Weights of a small mixture-of-experts language model, trained from scratch on English Wikipedia: a shared expert of 128 neurons.
Below are experts of layer 3 (counted from 0) of a mixture-of-experts language model. Rows are named router (the router's row for the expert), down (a neuron's output weights, with its number) and show model dimensions 64-127. Each number is 50 + 10 x the weight over its row's rms, rounded and kept within 0 to 99.
After each expert's rows: a language model's description of what the expert responds to; "raises" lists some tokens whose logits its average output raises strongly, later layers aside. This comes from a sample of Wikipedia text that the model never trained on.

# expert 5
router:44 55 38 53 57 43 47 61 47 54 64 46 52 42 56 56 41 57 43 51 51 37 55 41 51 42 47 49 34 55 35 44 34 61 60 47 35 50 37 39 54 47 59 49 80 42 59 57 44 47 51 68 60 60 42 28 49 60 59 43 57 57 64 58
down0:74 44 48 67 42 49 40 46 47 47 55 55 54 63 65 37 39 63 41 45 50 42 53 51 47 51 48 68 57 46 55 72 54 53 58 64 60 44 67 46 46 36 46 51 57 58 59 50 46 55 49 49 57 43 53 51 61 32 57 57 47 12 45 47
down1:56 38 60 47 50 58 47 60 55 56 44 69 58 42 44 43 63 67 47 54 52 33 47 65 64 49 59 52 58 67 63 39 56 58 47 63 60 54 75 34 47 24 37 46 44 38 48 50 39 60 51 55 46 46 63 55 46 37 59 48 63 50 42 39
down2:51 36 49 42 58 29 39 44 46 64 39 33 50 44 44 45 66 53 35 56 69 81 38 59 50 53 45 45 51 33 68 30 43 56 43 43 57 72 51 56 54 58 60 58 33 62 54 34 40 47 62 53 41 46 57 53 54 52 54 54 68 61 36 30
down3:61 55 51 62 34 46 44 40 55 53 48 42 55 53 45 37 57 48 40 47 72 36 53 40 67 46 38 49 59 53 61 58 45 59 65 39 49 52 58 51 38 59 41 71 45 62 43 34 48 47 33 47 33 49 57 50 65 44 53 66 47 66 54 51
down4:52 49 33 55 56 38 41 47 49 70 75 52 56 18 62 37 26 50 47 56 48 53 40 27 40 60 65 63 47 47 56 51 50 60 40 64 48 44 44 75 47 57 59 56 42 49 41 50 50 55 66 65 22 45 59 31 51 53 48 47 62 63 40 60
down5:58 49 65 61 34 46 46 61 49 52 45 60 59 30 41 28 74 56 51 44 58 66 54 48 61 55 48 46 44 53 65 49 50 53 55 48 30 45 61 64 59 43 57 61 47 63 53 50 31 60 47 47 42 47 56 59 37 60 62 41 68 42 36 55
down6:61 59 50 54 50 43 52 50 53 46 69 57 52 43 66 52 44 44 58 39 60 53 42 44 50 49 47 54 53 36 40 44 37 33 51 61 76 53 57 40 59 27 60 39 37 48 33 52 66 43 49 35 50 37 37 49 34 57 33 41 46 37 54 55
Description: Mid-number digits, codes. Digits inside numbers and alphanumeric codes, plus capital-letter pieces in all-caps names, such as MD148, GPR119, ALBION.
raises: "ura", "us", "iness", "ness", "ty"

# expert 47
router:55 60 48 58 43 49 53 36 53 51 55 63 61 53 34 43 42 43 52 43 48 50 38 62 43 57 66 43 39 47 48 48 37 39 55 51 51 62 40 50 51 43 64 49 44 73 68 50 60 60 44 29 49 41 65 48 47 41 39 55 55 36 34 52
down0:52 53 53 40 36 43 54 50 53 59 61 40 38 37 62 46 43 66 50 41 45 56 43 53 41 58 51 64 50 49 58 56 55 42 53 55 44 42 47 35 41 35 54 47 60 34 50 53 41 55 53 49 37 60 74 42 35 63 62 40 39 42 52 57
down1:28 44 58 63 43 55 48 49 59 51 63 39 43 46 58 58 54 24 56 48 29 45 42 62 74 65 56 33 49 53 24 33 66 38 51 40 37 57 36 67 47 47 60 51 50 50 72 65 45 73 41 58 67 62 42 55 39 33 52 63 55 53 51 56
down2:77 53 57 70 34 42 50 58 38 70 48 49 55 35 42 58 52 64 63 42 51 42 51 46 51 61 52 45 58 35 68 59 43 52 57 46 52 48 45 62 70 43 59 43 60 53 38 47 59 39 52 43 60 39 61 57 45 75 42 44 36 54 49 64
down3:33 52 45 35 48 58 43 55 52 48 52 39 63 44 58 64 50 39 51 46 35 69 49 36 68 45 50 44 32 49 28 59 47 56 44 43 59 50 53 58 44 57 53 43 37 49 53 60 23 52 49 36 55 53 30 56 44 59 55 45 34 46 56 45
down4:58 57 35 72 60 65 55 52 51 34 57 49 43 32 37 37 52 70 42 34 50 47 52 51 66 50 53 51 49 46 64 38 55 58 33 70 33 41 50 29 54 39 41 41 52 41 38 73 57 42 55 37 50 60 56 55 55 62 45 50 39 40 62 46
down5:65 52 65 57 69 39 31 71 42 69 65 55 54 35 40 53 52 40 46 40 65 44 62 35 50 37 43 56 46 37 59 51 58 56 61 52 55 43 51 38 56 46 60 57 40 40 52 47 54 57 49 48 48 46 59 55 47 57 33 38 48 43 43 68
down6:65 53 70 50 30 55 52 55 56 53 53 39 58 45 34 46 64 61 50 42 38 57 40 50 50 51 52 70 49 45 60 36 59 60 40 40 58 30 59 65 44 45 44 56 47 49 59 48 51 46 43 63 51 53 51 57 65 62 39 51 67 33 56 49
Description: Prepositions after verbs. Prepositions linking a verb or noun to its object in narrative prose, such as signing for, in return for, linking up with.
raises: " a", " its", " two", " his", " an", " the"

# expert 40
router:47 29 52 43 42 54 60 30 40 40 57 80 37 36 53 60 32 57 60 55 39 60 30 53 47 55 58 49 59 39 46 63 40 38 49 51 35 59 47 34 43 42 34 46 61 46 64 45 59 52 56 43 59 49 65 61 31 50 36 49 41 51 46 49
down36:56 38 53 54 65 37 41 40 43 28 58 51 37 61 61 68 55 64 64 59 61 21 60 65 35 48 56 43 52 60 75 61 54 36 42 40 57 54 52 38 64 75 54 55 54 50 41 47 49 40 28 55 57 48 58 43 51 55 51 55 42 44 51 44
down37:42 50 49 35 51 51 57 40 57 39 50 36 64 57 44 41 53 51 41 37 57 55 58 60 58 65 52 59 66 40 48 59 45 61 46 30 23 49 72 52 46 70 68 52 41 57 37 49 54 49 60 39 39 38 53 46 45 51 63 57 60 66 63 29
down38:58 45 52 51 46 42 62 48 53 31 37 46 50 45 68 55 59 52 47 53 52 40 56 45 22 49 61 63 44 37 65 44 55 52 42 52 53 57 52 53 40 41 58 63 63 40 47 43 59 67 37 35 57 70 66 32 46 77 52 44 71 53 47 40
down39:45 58 59 28 57 60 43 33 58 52 65 41 64 51 59 42 65 58 42 49 57 52 61 50 68 51 37 53 46 55 36 52 44 50 40 29 61 45 52 63 34 60 56 62 40 40 50 51 59 42 51 44 49 41 53 50 53 59 46 47 48 50 41 45
down40:67 60 39 47 42 59 58 63 49 53 59 50 39 57 54 49 58 48 58 43 56 46 48 42 42 32 52 49 49 60 48 52 49 54 61 55 52 46 50 57 57 25 38 52 27 58 36 38 37 53 56 48 48 50 30 44 58 46 37 53 50 48 45 59
down41:64 37 60 48 41 40 56 50 58 53 45 52 47 41 46 62 66 73 31 45 50 42 45 53 44 44 52 51 36 45 50 37 59 48 21 49 59 42 64 66 35 46 38 28 41 45 38 48 56 55 61 49 44 42 39 55 69 63 25 45 44 51 51 39
down42:48 38 41 44 36 58 62 36 68 60 38 37 52 51 60 36 55 41 54 49 60 52 59 44 53 68 45 39 51 52 59 51 49 54 40 58 78 60 42 68 39 48 50 31 43 54 52 44 43 50 49 64 53 67 67 42 50 53 54 44 61 47 52 40
Description: Suffixes and "of". Verb and noun suffixes such as -ing, -ated, -ized, -ation ending a word (aiming, totaling), plus "of" after nouns like part, statue.
raises: " her", " secondary", " their", " the"

# expert 16
router:45 56 54 47 63 42 48 56 45 62 49 33 50 60 52 53 51 45 48 67 60 43 44 47 60 33 35 64 40 33 48 53 65 43 56 56 61 58 45 54 44 62 31 61 56 62 60 65 47 52 54 58 47 50 71 60 42 58 45 52 35 46 49 43
down0:50 52 81 73 43 50 59 44 57 36 43 67 56 49 63 42 38 34 53 21 58 69 36 46 41 54 56 54 57 36 55 38 38 59 56 50 39 64 56 38 61 60 42 79 55 44 58 38 38 48 58 30 57 55 49 61 65 42 29 57 58 49 64 47
down1:67 37 56 53 36 63 67 51 48 55 42 44 41 40 41 55 68 52 48 48 56 44 43 62 41 53 34 40 52 50 61 46 75 44 50 38 44 55 67 50 43 43 60 54 52 51 48 45 66 48 28 42 55 51 32 45 60 48 26 39 56 52 44 51
down2:56 54 53 39 55 64 58 47 32 58 38 41 34 61 43 60 41 52 42 61 47 53 55 59 42 47 55 70 52 57 62 47 44 39 51 60 72 58 52 35 64 54 46 53 49 62 47 42 46 28 82 54 42 36 41 59 46 56 56 33 41 38 45 32
down3:40 51 57 33 51 51 30 52 38 53 40 60 58 45 54 46 52 66 56 62 51 38 44 70 43 56 60 44 53 62 62 61 47 48 61 64 46 42 37 60 41 49 64 45 60 54 40 42 18 49 33 45 68 63 58 50 42 35 54 68 58 35 64 41
down4:42 56 43 24 34 40 46 41 63 43 71 62 57 49 33 50 60 78 40 51 44 66 43 47 49 46 55 35 69 46 46 60 58 40 43 36 57 41 56 62 56 38 37 54 59 60 64 62 45 56 50 52 38 58 41 45 35 42 64 57 57 47 52 37
down5:45 59 44 49 54 20 47 60 57 51 39 36 45 45 33 58 65 54 56 60 46 43 59 45 51 45 39 44 43 46 34 39 43 56 47 31 46 48 55 56 49 43 50 50 66 59 46 43 57 49 42 68 40 54 38 48 49 55 53 58 57 50 59 33
down6:56 35 57 55 58 60 61 34 58 45 56 46 62 38 48 50 71 68 56 36 43 64 41 53 36 41 56 61 58 41 45 47 36 65 45 60 57 52 50 32 44 41 40 37 48 55 32 49 49 54 49 53 42 58 42 57 61 33 45 71 54 52 55 55
Description: Infobox field labels. Label words in infobox lists and proper-name modifiers such as State, Official, Binomial, National, General, Best, Rural, often after bullets or dashes.
raises: " votes", " request", " expression"

# expert 24
router:54 49 55 52 39 44 48 48 67 37 57 32 61 58 43 53 51 57 38 39 62 56 41 43 50 42 54 44 39 61 51 45 43 38 63 45 52 71 55 36 44 61 53 57 48 59 36 47 45 34 34 47 47 57 63 43 46 53 39 59 50 65 63 48
down0:40 48 57 53 42 51 52 34 74 53 54 49 47 58 45 56 38 51 47 56 71 38 45 50 52 51 47 49 40 54 49 41 51 42 53 55 53 48 43 51 60 42 50 53 53 42 57 48 40 37 35 51 70 60 59 73 57 60 63 47 33 56 58 50
down1:36 62 45 43 54 36 57 55 55 55 51 39 63 60 48 59 55 68 45 60 47 62 36 60 42 39 40 54 53 57 51 60 50 40 31 40 43 49 48 69 44 53 52 42 44 44 60 54 56 58 52 39 41 47 45 54 42 60 67 53 69 64 58 48
down2:51 49 52 34 61 60 48 58 59 47 36 51 34 65 43 60 51 43 32 52 44 47 47 46 56 46 55 69 51 43 54 51 51 55 52 74 49 46 27 58 55 57 52 40 46 54 34 55 66 40 76 47 62 48 63 67 74 45 49 58 28 67 22 54
down3:28 53 51 41 47 44 57 57 38 50 60 39 67 49 56 55 61 66 42 53 52 50 43 68 54 46 49 47 65 61 42 65 48 51 42 48 56 35 73 68 49 54 72 55 44 32 43 48 49 64 44 55 35 57 43 53 52 59 48 42 64 48 53 48
down4:40 53 62 59 64 42 47 54 64 55 37 58 58 44 42 63 78 33 37 51 48 59 58 68 56 41 39 61 47 41 46 51 59 40 30 47 60 66 48 67 64 44 48 58 57 53 69 42 64 39 52 53 50 35 41 66 53 56 38 55 49 60 49 58
down5:50 53 50 69 64 45 51 27 70 59 65 50 49 64 45 46 63 43 42 28 49 47 41 51 35 51 41 30 38 59 42 52 51 49 47 29 52 63 70 34 52 67 52 52 40 65 54 38 67 54 32 50 50 52 57 56 59 64 53 65 29 45 40 55
down6:64 47 47 47 44 62 43 53 49 43 51 64 44 60 59 56 50 55 48 51 42 65 31 38 45 43 65 62 42 77 54 55 51 55 38 57 61 59 43 64 37 44 63 40 52 60 40 49 54 40 48 39 46 51 51 57 67 43 62 64 28 52 55 50
Description: Section-break newlines. Line breaks after a sentence, heading or list item, marking a paragraph or section boundary before == headings or lists.
raises: "|", ")===", "===", "-", ".", "After"

# expert 14
router:35 65 39 37 59 31 47 41 65 58 41 51 54 52 60 46 50 54 40 46 57 46 52 49 59 64 49 60 42 51 51 41 61 56 46 50 32 46 73 45 44 68 63 64 39 61 47 48 56 56 44 46 38 47 43 56 51 66 56 69 46 76 65 46
down4:42 56 64 49 51 28 48 61 52 58 62 48 43 30 42 44 60 65 63 36 56 45 57 55 60 46 53 53 52 53 37 64 44 57 32 52 38 54 43 58 62 49 58 47 43 52 70 60 52 35 38 37 49 47 49 60 58 44 39 68 52 58 61 48
down5:35 52 54 55 55 34 61 55 44 55 47 49 54 46 51 42 61 39 58 45 36 22 60 62 47 60 50 53 44 37 40 59 60 34 42 48 46 55 55 51 63 40 50 31 50 58 38 61 50 63 60 46 38 58 42 43 60 53 59 46 55 60 47 50
down6:57 26 59 58 53 75 47 32 43 45 60 49 44 64 40 43 69 54 35 48 54 44 44 64 48 49 50 62 45 48 61 49 42 57 27 51 48 60 52 45 55 42 44 54 36 64 35 39 51 61 62 62 47 40 48 45 39 49 61 52 47 41 61 50
down7:53 52 58 57 53 54 56 42 55 46 52 52 45 52 63 54 46 63 49 46 55 50 57 47 59 47 62 45 71 58 37 40 49 78 49 56 39 57 47 41 44 44 64 60 60 53 61 52 29 59 40 65 36 53 56 57 44 46 70 43 54 44 57 60
down8:51 41 55 49 21 38 63 49 27 51 61 48 44 38 60 50 44 68 52 53 60 48 52 60 60 43 43 56 53 50 46 62 46 64 39 51 61 49 45 39 37 51 66 64 71 54 42 52 39 52 51 50 34 57 34 56 47 69 60 48 57 47 42 31
down9:45 58 39 53 45 47 44 30 47 72 44 31 43 73 56 54 60 52 40 52 57 63 51 60 65 41 33 41 46 57 50 57 38 50 43 44 53 44 51 45 58 42 44 57 33 54 59 59 60 54 41 48 54 33 50 40 45 42 44 65 48 53 22 51
down10:51 41 48 53 21 51 70 39 47 40 58 47 45 40 65 53 44 57 58 46 44 55 62 54 42 43 48 39 52 40 47 55 36 59 57 60 47 42 57 26 46 39 58 53 81 54 43 39 37 38 70 59 46 60 48 54 39 54 72 42 60 56 54 35
Description: Single capital letters. Single capital letters as initials, abbreviations or word starts, after pipes, periods or names: U in U21, S in U.S., Eli L. H.
raises: "use", "aking", "rit", "ales"

# expert 13
router:54 41 34 58 51 43 41 52 64 38 35 41 53 67 36 55 56 66 54 32 41 65 45 36 61 47 53 41 44 40 45 68 66 41 53 38 48 44 76 60 63 65 62 70 42 43 61 45 49 57 51 42 47 27 55 61 59 38 36 72 55 53 57 50
down0:58 46 61 46 60 47 55 56 44 51 42 54 58 40 38 45 40 38 48 50 44 69 41 30 50 50 55 60 52 52 39 39 36 47 47 57 26 55 47 46 43 58 52 32 54 46 55 66 75 61 50 41 62 57 47 55 36 64 45 44 34 50 41 51
down1:53 44 42 47 46 53 42 55 68 54 70 49 44 71 35 54 51 44 35 53 42 47 58 19 61 56 57 45 46 46 39 29 50 64 49 65 61 53 38 57 64 49 45 46 52 37 63 43 51 58 53 48 62 56 61 60 53 71 50 55 33 56 57 42
down2:51 60 38 37 73 57 63 52 63 44 58 60 52 51 35 36 50 56 68 55 55 59 38 46 57 31 53 62 43 58 39 44 57 49 53 44 45 41 48 58 30 47 58 36 47 41 54 47 50 51 53 30 64 56 52 55 54 45 59 47 33 50 55 41
down3:55 51 37 47 51 48 44 61 46 56 40 52 44 54 29 48 66 27 51 41 40 41 47 57 47 39 57 24 77 47 55 56 64 50 42 45 50 42 44 46 52 48 38 50 39 46 54 44 54 59 39 40 33 56 44 39 48 40 40 50 62 46 68 69
down4:40 55 40 45 40 42 52 46 48 41 45 45 63 53 65 45 53 53 48 42 43 50 57 59 62 54 40 32 45 29 51 68 75 45 56 42 57 29 70 47 73 50 50 53 59 57 68 51 56 55 32 61 45 38 45 49 30 48 48 63 58 47 53 46
down5:63 46 49 47 50 43 50 51 47 51 37 61 28 60 53 40 67 39 54 52 53 56 66 59 65 45 50 43 72 52 27 35 55 64 44 52 54 56 60 36 58 27 40 59 45 63 52 50 56 58 45 49 52 62 53 47 42 43 60 45 61 35 66 38
down6:52 57 40 42 49 52 42 57 50 61 55 24 35 74 34 54 59 49 49 54 55 43 52 47 62 52 73 24 44 45 46 57 50 61 59 63 58 47 34 63 69 53 45 60 52 69 36 40 42 56 49 36 43 54 68 44 50 38 32 45 63 37 58 51
Description: Line and word starts. Line breaks after = Title = headings, and capital first letters of words starting a line or quote, such as G, P, B.
raises: "===", " living", ")===", "\n", ".", "aine"

# expert 48
router:57 44 48 56 68 47 35 40 54 34 43 47 49 68 44 51 56 60 44 58 63 34 60 50 55 48 56 54 69 49 46 41 51 61 50 58 39 59 70 36 58 64 53 69 53 61 48 49 50 60 45 48 44 41 59 58 34 52 36 64 36 44 41 54
down4:70 43 53 39 39 72 67 48 64 36 56 50 63 60 51 51 43 45 46 41 42 36 58 62 49 52 55 52 39 45 54 58 54 56 59 24 49 42 39 56 52 50 48 40 63 54 30 47 51 51 64 51 47 50 40 43 56 57 33 33 46 46 59 37
down5:59 73 54 52 52 60 64 51 49 20 65 35 64 61 52 52 63 47 55 50 73 67 62 23 53 68 47 64 57 40 55 17 50 50 59 56 40 56 60 48 48 59 56 45 41 39 40 29 57 38 36 43 61 50 47 58 65 26 41 62 43 54 50 51
down6:56 30 47 62 54 59 39 60 57 61 41 43 66 57 40 39 42 45 47 55 49 42 69 46 47 56 42 67 69 47 43 38 51 58 42 44 52 58 69 49 45 37 63 42 35 47 55 35 44 42 54 46 44 63 54 50 53 47 41 41 40 61 56 72
down7:37 50 51 46 50 46 42 51 49 51 34 62 52 51 64 68 58 64 38 52 50 51 51 47 69 54 56 46 47 53 55 67 42 47 43 47 72 56 67 52 44 51 54 48 54 53 46 49 39 52 50 48 64 64 60 63 39 29 57 69 40 59 37 57
down8:56 64 54 58 40 53 51 58 55 06 64 55 51 41 52 15 56 39 70 58 40 61 54 51 53 50 37 54 64 64 38 25 54 60 61 55 45 53 36 52 42 56 53 40 50 45 49 50 51 41 35 62 56 59 51 48 47 37 65 52 53 46 44 53
down9:41 43 51 37 49 48 40 41 54 39 48 53 46 44 57 41 57 57 45 52 46 43 41 50 69 50 73 52 52 54 58 51 54 61 48 56 34 49 46 46 49 48 53 58 51 48 49 52 43 80 49 39 72 47 62 39 47 59 56 66 48 44 51 49
down10:46 49 54 50 49 43 50 57 54 48 54 47 70 28 55 50 22 50 36 53 38 53 59 46 62 61 53 48 35 49 46 58 55 57 62 54 53 70 25 57 57 50 31 46 68 64 54 64 49 48 47 64 51 46 30 42 37 54 58 57 57 41 57 41
Description: Name-initial word pieces. First capitalized piece of a split proper noun or rare word after of, the or a comma, like Sh, Cher-aw, Sim-ple.
raises: "well", "mill", "lock", "bert", "bre", "hol"

# expert 27
router:40 48 52 48 52 55 54 66 50 40 39 62 30 62 35 37 69 50 56 38 43 43 44 68 40 53 35 51 61 40 41 67 45 26 51 44 43 53 59 41 67 57 46 54 55 35 31 48 43 55 60 55 48 49 46 47 55 62 43 55 44 76 45 44
down0:69 54 55 37 44 39 51 46 32 70 51 50 44 60 43 61 57 57 32 56 58 47 38 51 31 57 58 59 60 56 54 54 54 59 23 68 53 52 57 39 57 49 24 39 45 33 58 35 58 57 58 51 65 44 65 65 45 38 46 54 42 44 63 55
down1:44 26 36 55 51 55 55 45 47 43 53 52 41 36 61 45 53 42 43 60 60 47 54 64 41 44 51 51 39 67 49 63 45 44 57 48 40 43 48 50 35 39 49 43 44 58 70 60 29 49 57 49 50 47 65 24 53 48 54 57 58 43 49 44
down2:52 42 39 49 80 47 65 70 47 51 39 65 43 47 57 53 47 68 44 32 53 40 53 55 43 41 34 72 52 51 58 50 66 43 56 41 65 48 37 38 42 54 45 47 59 48 56 49 47 66 47 54 54 52 56 47 49 39 44 48 57 35 49 35
down3:70 43 61 31 44 39 38 56 49 59 50 46 49 53 54 51 55 57 63 62 40 44 58 37 48 57 44 60 54 45 59 56 51 58 45 49 66 42 52 48 58 52 45 45 51 58 42 44 54 43 58 44 47 61 23 53 60 43 66 50 46 55 41 27
down4:55 55 30 45 55 47 73 46 41 59 61 55 51 59 75 54 49 41 56 59 46 62 44 59 55 40 44 46 70 72 43 52 56 47 52 46 44 63 58 44 61 46 53 52 53 45 72 62 57 34 40 51 62 44 62 45 37 45 39 59 41 27 44 67
down5:36 49 54 39 38 66 55 45 62 50 70 42 46 51 60 49 65 56 40 48 57 61 45 53 48 39 36 52 43 53 55 61 63 53 55 58 44 31 56 55 52 54 41 45 43 52 61 55 40 54 52 45 44 52 62 49 53 41 45 55 56 43 44 45
down6:54 62 55 43 43 56 41 31 71 43 65 48 43 42 61 60 54 43 49 60 45 49 34 40 75 41 59 57 43 71 57 39 56 52 63 52 51 57 52 43 51 42 75 40 44 67 56 48 47 53 29 60 50 62 55 30 69 53 37 52 53 62 43 36
Description: Conjunctions and section headings. The word "and" joining phrases, plus words in section headings like See also, Personal life, Career, History.
raises: " an", " a", " the", " its", " ", " wide"

# expert 60
router:51 53 49 54 56 59 42 43 56 56 47 70 46 63 44 46 61 46 49 60 61 39 61 48 54 52 68 55 55 61 42 44 42 62 62 61 39 46 67 42 50 46 41 48 51 58 57 62 47 52 35 59 47 47 48 39 35 41 34 60 52 48 49 59
down4:47 42 56 61 62 54 43 47 39 34 48 38 51 60 61 58 61 43 68 53 37 38 32 33 51 49 61 57 53 59 36 62 60 54 33 47 50 44 43 38 59 49 59 51 45 53 51 41 53 57 55 52 48 56 50 50 53 37 56 31 45 55 54 61
down5:35 68 54 52 63 42 57 44 35 52 44 44 54 35 61 27 58 58 47 47 39 54 50 50 29 51 70 38 66 55 60 38 55 56 45 61 56 34 51 51 45 54 56 34 37 48 49 58 56 45 44 48 34 42 52 54 49 67 55 48 52 43 30 62
down6:49 38 47 41 46 52 66 55 46 57 55 47 54 57 28 59 42 46 33 56 59 32 43 47 58 53 47 52 54 37 63 51 37 42 63 48 55 48 33 54 54 48 54 44 51 51 40 49 53 41 44 74 43 62 48 59 27 69 34 40 65 60 53 48
down7:41 55 32 55 57 42 53 53 41 42 63 49 41 38 53 37 52 39 62 47 49 51 31 45 34 55 65 48 52 40 41 67 42 29 38 55 67 45 32 32 33 64 54 43 52 35 34 55 61 23 52 54 58 51 54 48 57 57 63 54 63 41 62 60
down8:51 62 48 55 50 60 69 49 45 47 51 50 54 54 63 42 58 52 50 41 45 44 42 49 54 49 44 50 45 45 49 56 73 48 55 64 57 34 46 39 34 59 57 52 32 51 56 48 57 61 68 46 43 59 47 59 58 48 64 36 47 45 63 73
down9:47 41 50 54 54 60 62 35 44 50 59 58 58 44 52 56 41 43 45 53 44 58 52 38 49 36 66 66 48 45 54 34 38 52 47 58 57 41 45 41 30 36 42 38 53 26 58 57 53 36 54 65 51 45 43 55 53 57 40 48 52 52 52 64
down10:40 56 38 67 31 47 64 53 48 44 49 45 50 52 55 48 59 48 50 46 36 49 39 57 47 56 45 65 49 60 45 34 59 38 62 68 43 50 44 54 48 57 46 55 48 44 42 57 44 56 45 49 44 25 63 56 60 59 58 42 62 47 53 51
Description: Common first names. Whole-word given names and name parts in person or place names and titles, like John, William, Louise, San Diego, Love.
raises: "ifications", "dom", "itions"

# expert 1
router:42 35 49 40 50 49 43 52 66 52 46 49 43 48 52 47 68 65 72 46 40 58 49 25 44 64 43 42 52 55 43 48 51 58 39 38 44 35 50 35 63 33 53 48 69 36 52 43 36 24 36 61 62 52 41 69 45 52 55 44 59 63 39 53
down0:53 59 32 40 67 45 38 68 42 36 49 53 53 43 44 50 42 72 50 53 61 63 51 38 49 80 51 57 43 52 62 53 52 81 54 67 48 62 49 34 51 50 39 45 40 46 68 53 51 46 31 55 57 43 77 46 60 50 76 41 52 49 57 61
down1:54 62 53 54 36 37 33 49 63 47 48 59 52 47 39 55 61 51 53 62 49 36 28 59 39 54 65 48 43 52 66 57 48 61 31 62 54 60 33 50 44 39 57 50 33 41 40 52 44 34 82 53 52 42 47 40 57 49 55 50 36 50 44 35
down2:75 64 53 52 40 50 31 50 58 26 49 54 51 63 41 39 32 40 50 36 45 51 47 71 64 42 59 41 54 42 63 50 54 45 68 63 62 58 35 56 42 41 50 51 36 69 41 61 52 51 60 37 36 64 48 42 59 68 58 62 38 40 53 31
down3:50 57 62 60 50 42 50 42 52 53 47 53 63 36 53 36 40 49 42 43 34 55 54 51 33 12 56 47 49 54 43 36 45 43 57 50 50 66 23 54 54 63 47 47 55 28 49 63 46 63 31 40 46 36 55 51 57 57 36 43 50 66 53 65
down4:46 44 72 46 57 38 52 43 47 28 52 42 47 58 43 53 39 60 54 48 51 63 31 52 35 52 31 52 55 31 59 65 57 39 58 50 49 51 42 57 57 40 48 65 57 49 56 46 62 52 48 52 54 39 41 48 51 65 50 39 49 63 36 53
down5:51 61 43 43 68 31 58 42 51 51 76 60 52 43 45 51 54 45 49 43 50 44 40 46 41 46 51 37 39 48 49 56 42 50 55 49 52 45 52 42 72 36 73 51 47 51 38 67 42 45 48 65 51 42 41 41 36 53 41 64 52 54 59 50
down6:55 58 44 42 65 58 45 42 66 45 54 59 54 54 40 49 39 49 50 52 28 26 44 54 49 55 60 34 47 57 53 40 47 40 47 44 74 62 39 37 54 41 53 38 39 50 49 65 57 39 60 54 63 36 43 54 59 54 37 59 37 44 38 48
Description: Digits in stats tables. Digits inside numbers in wiki tables and percentages, often after another digit, as in 43, 73%, 4449, 69–94.
raises: " whom", " who", "age", "ia"

# expert 6
router:57 60 55 48 56 53 23 59 76 52 62 64 62 63 67 49 76 43 56 53 40 40 46 38 45 61 51 43 58 49 64 52 33 54 48 41 49 24 61 37 56 56 43 51 36 48 49 32 45 36 38 57 48 63 47 48 50 55 47 58 50 47 64 37
down0:42 60 66 62 57 40 53 54 43 52 39 61 60 50 45 39 32 59 39 55 56 53 59 47 34 54 51 58 38 40 65 65 54 61 47 38 52 45 33 56 35 45 34 35 55 45 63 56 40 62 39 51 61 37 57 50 46 53 55 31 57 49 33 61
down1:73 50 61 64 49 51 54 51 53 39 43 24 44 36 67 44 53 55 56 34 40 54 40 41 53 56 51 39 58 40 39 51 43 59 41 44 45 51 41 55 62 47 66 45 57 29 43 34 56 34 52 44 55 49 41 45 37 45 44 61 43 52 42 64
down2:60 40 58 45 37 58 50 57 61 38 35 34 48 33 31 57 53 31 58 49 65 33 47 58 61 56 52 43 47 56 63 48 44 45 36 52 47 51 64 68 46 48 58 57 53 40 31 59 61 55 40 51 32 53 52 51 33 58 37 49 49 50 72 63
down3:33 49 47 60 48 65 58 45 47 53 55 64 32 25 60 52 47 70 45 56 46 62 46 45 41 54 51 57 42 62 54 60 51 57 58 50 47 46 54 46 32 36 41 57 70 54 52 54 51 42 34 66 54 55 58 43 46 49 50 51 72 61 33 79
down4:54 36 42 39 57 29 34 43 59 66 57 49 64 58 48 59 59 41 41 59 43 53 55 54 54 60 53 47 54 39 37 49 55 55 71 49 35 51 56 43 50 47 45 57 48 39 64 33 57 51 64 25 53 62 50 44 17 62 58 55 44 40 67 34
down5:34 51 44 51 29 56 43 51 61 51 44 41 67 37 54 49 48 59 42 47 70 35 42 31 41 58 44 41 40 44 44 55 49 65 63 55 69 46 47 51 71 39 61 64 45 53 63 59 56 66 61 52 52 50 43 45 62 50 57 38 49 30 57 39
down6:32 54 46 43 61 44 39 47 63 66 66 52 46 44 49 47 75 42 45 35 54 43 63 41 48 54 72 61 45 43 36 39 56 34 48 52 53 52 48 57 58 32 61 60 53 63 77 54 42 58 70 52 54 52 54 54 63 55 44 44 35 43 34 52
Description: Table punctuation, line breaks. Opening parentheses in climate tables before converted values, line breaks ending list or paragraph lines, and separators like · and ′.
raises: "end", "|", "\".", "ast"